From a checkpoint of a small mixture-of-experts model trained on Wikipedia.
Size: 8 layers, width 192, vocabulary 16384, 75.7M parameters.
Below are experts of layer 5 (counted from 0) of a mixture-of-experts language model. Rows are named router (the router's row for the expert), gate (a neuron's input weights, with its number), up (a neuron's input weights, with its number), down (a neuron's output weights, with its number) and show model dimensions 0-191. Each number is 128 + 32 x the weight over its row's rms, rounded and kept within 0 to 255. Numbers have three digits each.
After each expert's rows: "comes before" lists some tokens at least twice as common just after its tokens as in all text; "mostly gets" lists some tokens that are sent to it at least half of the time. This comes from a sample of Wikipedia text that the model never trained on. Tokens count by the router's weight.

# expert 42
router:148053119125094183115120163075155140141109058198214175147143101128095080131165191105114089158143100080114152183104098122121134091133139100123115059143155171168066096103133154164126158122080136140147112130084155181126058183158134128128172115125155170120097107122115167103146121124156081124131130125153109169118147096110125138105135118125072110085128091152098114097165154154081144061157125110153153094092122165156127134137095093153157125087174152161093129141120091142138141119000080182131166112139117128136094074157133144144113139097097117119123117133112143161125123194202105111
gate0:107103151142086054134156109078152153167119160120179153132184218136206171135145120139132134107104135179141117092098131127108121074115142178119139049094127225154101128123159113137190121137141148157093104157089084128115090115121138143112095086124146119164164144118130111145116117173125110159087091162109120100099158096061148095111092074119148073107073137217116111115129119111109142165141108171110155105080145159127134104103095156132147131125112119122081113113117121099174165160113068170179128133156127101120173041136099159100171106138113127147186087136073210162116138101137175114
up0:191171094085099117095104080133069132068182096154083137156109141115080149154141159126107086106116107116126089133150127154080179166118116090179078138136123141162131069165079181140136081100142101114065118100171136103161100141137133184169132148096118076107113098160094164109082133099131143183188148085175102124123086149135145080123102134111120137069125104115104125166179092132127144107079115101128114124130088045049141132121128116100137107130166080085103111115132105178080144108091158116074091140124145153100103150117155115093084090132068196136130149091163114111180151050083106112
down0:125042171150104183116138150171099195187114164189090180113129119134088120104118109113146141111169128103167127184076168120144163103094085143172080143120117209169167137126125089119099176178139168111126147089158174102120174115163144148111160096095119103178144099112143085102184151114100081109096171099097115140095152140129098094122118128124160135121134112138146083156095175126124078140036115114108123161142132108117088075115106185107146085124138137129053146091141089032097141184156120145119093095167120114109140150160164124230137169094148122128118114137139148123088148120125155155
comes before: "\n", "\n\n", "\n  ", "*", "\n ", "^{‡"
mostly gets: "|", ")", ";", "|---|---|---|---|---|", ").", "|---|---|---|---|---|---|"

# expert 163
router:209095155104140137106136138077103164122064124151140163121122103107124140107187124095135063122109129131129104192160134081117160126088080099118172094120123140091071091095074130106102156115107096139100074142133144097167056188156136151171135110128139164134107121091106140133168132153156115089129121126155099107173148118116130145114124157139104183133077106151136154086131136175113197090121118104109176140094099159107095109127073123198167119091176131154092185130090127058153180135059104140126061179109144174186121103149075122146132090120068141093130148079137207171166148160168102136
gate0:152072197115145127105109159140114089179118154172127126097142131156141132192147154232157126154114105080126114149155145106069143108114153100162221120121178188094144106082103111072128171157113081180169176093184120123110147128161155113135154096165068119120159091108122103143180137159161113117155126148165091135134106135100151100091083129138132070144123090196157146141105105125122168131077150101158099117071151134102070132117156125140120172058163082144092137084140139104156145120124135073123150134170113187165116142127103117116150114184080101102166115121115122124091081136065092202
up0:102102123081100144095109102113146081132167151154146155139158134139123134134195122164154156146091151122053122192167114066133193105117172125076125103099113170136116160101102130129121138081094126134123098165164107147157158144207170152143158134123082134094128115136162027147158133129166158098125150121117089149123081130136149139019118197150099085091116125126147118141071078122155106137136151107164103202158118125105085130139117089107205144121182133135121145113111153118132200108071078058125123113168102180123138132140117083051088130149106097174114151134080115150102102146091101123
down0:122169117126071115145128177144142117157089066103117035140112123171135130139155138112126124121106152107106165137100069131066084110178170134076142142168138118133128097057107109117163182035092146134131139148141127114139158153092144110166173178153118135129086139164088183164148147083115133153105202153150137147171097124129108121159197075125121156125141188155191093110078097156158069098097126141090121138114086155101152132132109156105195111163126078098166077105160116114158130139120166164113121127167156157168111140112178162152150074117122087153073214149124140098196114142139143111
comes before: "the ", "a ", "$", "1", "its ", "100 "
mostly gets: "approximately ", "above ", "around ", "£", "roughly ", "nearly "

# expert 138
router:187120161145110165108097073139094182051142057200151139116150095140103118160191148105105091147141174120111120167112134100145172136062088129091149103140073175123060057106142080146143170121106130162114080136110160109163141154117101130177135111132163125142106125154114132128161127114155048121112105129110119147156163127106157109128130120135109123090102070117193114141126143106066204098156166127162152103106165132125177107121129136160096132069167142123119120108106093105117140123118126138180125115054125157160097111151097077103126156117075124141135200096075119128227087181167094158
gate0:139077164145119176156143109093100121141138110124170106195104187180108153123095123149159106128108154105144125149146158143107127149118166124116147092112127115089104137088098124122151140149095165185157183076148135118119072077130154141068139069161114040126059103115100122112104128108135107179062070178119059154131162103093145110137042137149117183097113157199114177071171080154184152132081146159138129149158131194117130095106082129137159163164138112112103041113128142121161094110168125172115073145096117133120140144081136139136152142145073123076132158076092162126170162148116133135
up0:162100108134129151102161108122081104100100126174100133066139118158169082112198209111115138106104163126134132169194110167175121158115077140151175147106121119071175099158123106138110135092201158134085124168145094121112145154152145107113143132152096087146126114017106126114164099137112137183133141129186150102149083135157120116113158123156073123095158120069085200173146147159109125121112095088134159080071158090126091101159154112184151103137124130140153135086155159118116183092113124131142086132120120148116149114154167092091128144158099172107108128150149166100255103112171098108
down0:161121159128127099109128134131171142141087109130114160104074128100127166202078069145122108107102138144159081132130121099127186120095105093123154120094095199137175179136182126124182092149072140139098180144139071131133130102124193124103202124111075126126113107133129110145108141134129130140134119125171145172098154110113102197132120123061181144132124155129147135105143083097047143106116129107133069164169146200126098143148029097056143111106072122152169099153159137090142126092137128146127117167131140086135163175143080102170162128190078167097137118123094156141208128081140069135
comes before: "The ", "==", "= ", "In ", "- ", "==="
mostly gets: "\n\n", "=", "= ", "\n\n "

# expert 63
router:118135132079111137062094149076101133128108134191136128128139093170142146126200151083134066074160140047138099171120115119138112112062126136133161108079113129159067108080094057113203147127117117079102110146071207098159147180113109123108147167102106115129057154138122150143148109128119059100108152144129116187149122116103135117130132110131144085111139127146125176163130181121093159108136172090126149104119102182135136154113092096184127061097154141148096180066145115106053132147048121131127153135084139172161099131142089104127094071120108151072079134114137128141179125168154116135
gate0:158172143119129158146097146087041128106196210172144129143108117157115106165107151137145151095153133091123103166143121148144143183078119113091171156092152080159103138159067082152154165124137140115114097167137108122228073124201096183155060162089098045127132156157125092117111081127123110107121113145105083127089139087166156138142131088144154184097147092094183128107099118160160125118174106069146160145135099101193096144138120129174118126116155146128096115118137076160095132180116098078128148125128210130184080099099158079131139121149130122119068095130134154145121116154156143104
up0:121121130118088107154082104106176114123117156177120152140204127112091123050117119122171178086175137173167123113154070103179140132127079049101154156092091120114132182160185124117145129149100159177130142177166125205161155132106092125131196111168143146113172109162141136106065118083129164133146117110124116099152142076164151139132163106100125068175126113109193177084111156099109082159194044147144187081059135154145092142161109123109086113064161192123154172131101118153173107179137147130130124143135156115163140131147148120149119139142138077154077090138110119162152141131139134142
down0:133135076161147127166131084135118127104134077057176128176151178163190162092146111136101068105144141087086109100129125109095137134205136175102096114134126179108150109111125164151111118078141127098140093090121149109160119119098141138183207097096178129136181177097142219126151173091103140122146176159089106095118138109097113101075125138170092087151148133122107132158115162092079208118147109128103081083170161108110172129103175168170154096070129077106143116166103150097146121072115065137169145138146125131149122129114158159108142140096119101145202163074196153096120126105171110137
comes before: "the ", "201", "a ", "team ", "club ", "first "
mostly gets: "–: ", "vs ", "joined ", "competed ", "defeating ", "joining "

# expert 167
router:160110165136090212129138128103105184125098088134114151127122098133130145125216155132145121128103101121193123186146071172099129075090104063094128118092064132148126072047105148174139224157124141142132098198094183114219102165114087084156150100128142163126116131180125153098160137090110131116131128141153124144193145103095062191121127134120118128065037115128150167150118153111108195072132142146149138109153097160172133137141122119130104109096115121152095150096135114077096100105131114098187122179123107123162114133121103154125129101137117116118127174086098127172154113153112151147
gate0:102112109148114115108129109127111062158132077077061143129105136132054134126103147175126112139127101143091149135153083194099162153117135105132129131108160108161083117154221087136140167108069136131122170118099118137158131196169112194164146074135149156085103117190097140148133181070120090101096134147114132142112151108074155130155154136131104101099072184120043110121142143102130126154089108150134115077150134199147141135159142092093135088135138120090204160178056188107106139169149139130162109092100144158066122147128210152141134141111097143125140113111182083104101095193141135122
up0:125145082133111088132131138185102151122128149150158154116141163117125136177159081131095130087168114105159150127090106056118053114163134180137137118178128184113127210096126116181062175131194131179060128140182133148149142091083106126169127066090152123147110129134133097165154070151138084129143131124148120122108064099149142073138125145139171127187134106185124229124174140153108160110161109117120120130124186109194084146141167118160102178098105089143122106096096095155170077137089119127114109122124089073183134102128074149176179133149093137116124096132169169117152176116137119160
down0:209053189148128114151144169172178149191177129167115135158098091154139110100115093169127112129093141118149141109101103086128175143087107086116117122081115159106103255090111133164133113167123134113139159134109126143123046185087105158094148181130102089141128124108089140138119184139111098125097086156141074152164154184117124180128119107111087106025147127055154141125095052117089149141138136140077155135080162190130152108153092164132140165094129137099154169101120106120096156131139094142133091158177108102097141139131162107154170138116126136083144098123082090140127121099113136127
comes before: "The ", "In ", "He ", "It ", "==", "On "
mostly gets: "\". ", ".\" ", "'. ", ". ", "). ", "\n\n"

# expert 101
router:175115136119128128093171139141133190126075091166160201079093146124150158126136087072145116111173145106147124215122084111156098106112129121133145094092122203125119123102118081101140156161123132114133111153132146155173098161135113090133149115138115119121060121135074174101186096142181089106132151110109102158136102186154060126126120110142100139116109089126135152174135117165084150114120168089117150132107100149106146175099115112169126061120174105179125162113181140112098111133086122100130107148082132198154130127157082102158126141160056143120136143098141140247173092238157093145
gate0:120120137118122097097005169170128131120101107125129121138081168152105162101095117116150139145170185121104117191142137101088056151120096120075136122123119167114136102117132070109135143136117140128097145150131123102096195149068085082154150100070138130078124075091113116133095081169110104153100132138144106118066136108163116185059134149135100139125148085106147167152190167094117181116143063126123147136148100119126086132161123123130191093166173167120123130156175086123117135130171087153154077162138115130185113183129102157141104118116160121085160101021107169099154158094109164064
up0:154135136076150152168146155126188147136158134119112139151140121134131110151167160118137095118170126155228106105126156139156242135129145140142092153169150077142166127149083197146165109101119130099122085095135182126158152117124097147121090185195097091141116186199157149138154158116159115118124112119089127119140185150115152055177092125116166116151185124180075133154107086114155071134152155140148084175131150167143138128165121105084084141091126133136066139101084154106076104116097128138137123108120069150089135104098147081110142119125136145161076159187091091117052088192159114131
down0:154153168099097122156106132131168093076131056032132110155161193185147115148145126136149158171183144119088165167052121065112107127116134108147132130142195150049087105072149122147114093097110099114035116131113089099121119121118169125144133134123164155083117096146160047182142119119117106182152135138154115109068127111167152122175154156143126139108112081151055138114144158145182102166152156097128114141088137161135166160138131193183166123109137152164123144152123077067096116167086186161159139115103131147079137135147135155147120159136083147095101102110107145157128116127168153185
comes before: "| ", "|", "–", "1 ", "3 ", "2 "
mostly gets: "BRA ", "USA ", "ENG ", "MF ", "FW ", "GBR "

# expert 124
router:119083154091083173111119174118116159160115063138151127130094135125112112189181155135192031187116109141117134139141060161133107127121068079111098096141065164119118090088083103132146139132123124150108082158149166139154048168157161096163159173192131140107075111111139150105120103149147096126143139120119084156104173194103072095097171112136166180104077096149172121115140128144092161104132135114107169114091146151091174102128154074148111112082161103154106174115130119076115125155038113079137132098097156179130131140141141111162093098116092135118153112156090157147180075174157120114
gate0:091147146128135180106104093113127140109119084157094149144135155178048119140182217118165132137137135116082131114049117117108064117171158099136129155133215114151114107174166115164082119131175132177165156107105129179142095142117103145125114085199118068154075156166095175164167132103103122145145090116126116105082168119086160079179140151167175140128138156149099128172133133096070161151163034122136100139169111101144161046154146120090075076094139141145150103133099133149142113144151073143163104076122162151098122153121099157143075120104191160134123112119120099143149159137166146143
up0:106116121118207128163113131115168177082143052155130180166134147081148129150060169191117126145123103151121167083128171111125109118129092116148181113112179218080073197172137094140171106120116077114147123084149108115083084066121133169126092156093140114149159088090088098092145145124189140171138135078114140158107155135095179110141166115135157068121096108146127124118079122178085141132152157129155135126151166161141154126149117108131115148136146141105159103073088123157095176112118045145044173100167141136101139073127107053118093120135126110119100135135156145131165156184098095121
down0:131133132059107088120148169105179144159136149142131126086112163156051143083120143110128131128150147082093183133185109135137136103128114130139116168114115082108173091132134136114095134113091101124096085097156112090197103147101190096036114159148130169132130099115105169099136115219110115129115070099130158121150122151178086126166102165135127113132135149037172111145119158103116149099146116132188124151087048106055122084107134157142122188142138103126103141178126080237128155128089136147162119157173140122130123151108132242130123127129137141148155143128106115163161125073140153167
comes before: "\n\n", "\n", "S", "00 ", "5 ", "00"
mostly gets: ".", ").", ".\"", "\".", ":", ".)"

# expert 137
router:156059145126105165100128115140067155092092116128148203087139156119134148138160140112100088142182079109130119174105074130156120098118107134147112085064091181143130109147060091107142175136124175147118093143102167075165087175117123086149148189141137130139083148116090157108148116138176119101129108109135121153122154175126069138096129146164106136091083099107133138100125147101076154150104155072118189147127096179161145158060129066149100074126164213117086123113136116121058129184080105140112114117104130167165110120095105159127045080154130143138157157109161166129188122202106118109
gate0:122050080104136098120155114193114150086110088123196112068133182162119133164108107084159168154161149185156115098065140089164084133122097097097136158148113163170073178095141103142140125144095200093158106122146166127164097123086126072183169171170143103174142132065136123137109097169141151099146135087104108130083171155158141163151106128084140127182046110143117167127098104126178132131104151128120125127106169179140117157168159138132113083084096085114160149187126115095138160176150148122105103134130109161172072135190143119117168160090113173145112081177117134103170081116104174115
up0:126224120073156100102079192073141147089143132103125147156069103090077114153135108133069158122129064153112118114143107159101148109134128101114155107135097079127141187163085118152117076152109153117127070116150185031134156100116129077140131156137127111127110151157136180141158143147124122147157107172100117109170108139155114165129144128176135213129119099091132126201132091117129145107100107137152120148111175176142144104146101142121109184125151150154070120178095098136167141134183088114182100220117031123118123197125166105114126157133164138104119086170092137135105064129137102147
down0:154160139136093116142112140136114149135155144126087166155153140085154139118175143157173184120153107140108146175130139121122053115117169205110151115140094110105174070107130160116162142141101131124158144096133162078133130110107180152170179147199120070132098115147121135073146186108163121190088077098104136125075134103138138166152144123132093156115160156148069021140140177092161109159105122163083105125213121097142090145129061130089161147144166160152129152101157144177092163150115142111135111117134151162097181112186181117162163168156056155123095131148046129148134090108157166099
comes before: ") ", "; ", "C ", "E ", "T ", "-"
mostly gets: "US", "AR", "CA", "IN", "CD", "IS"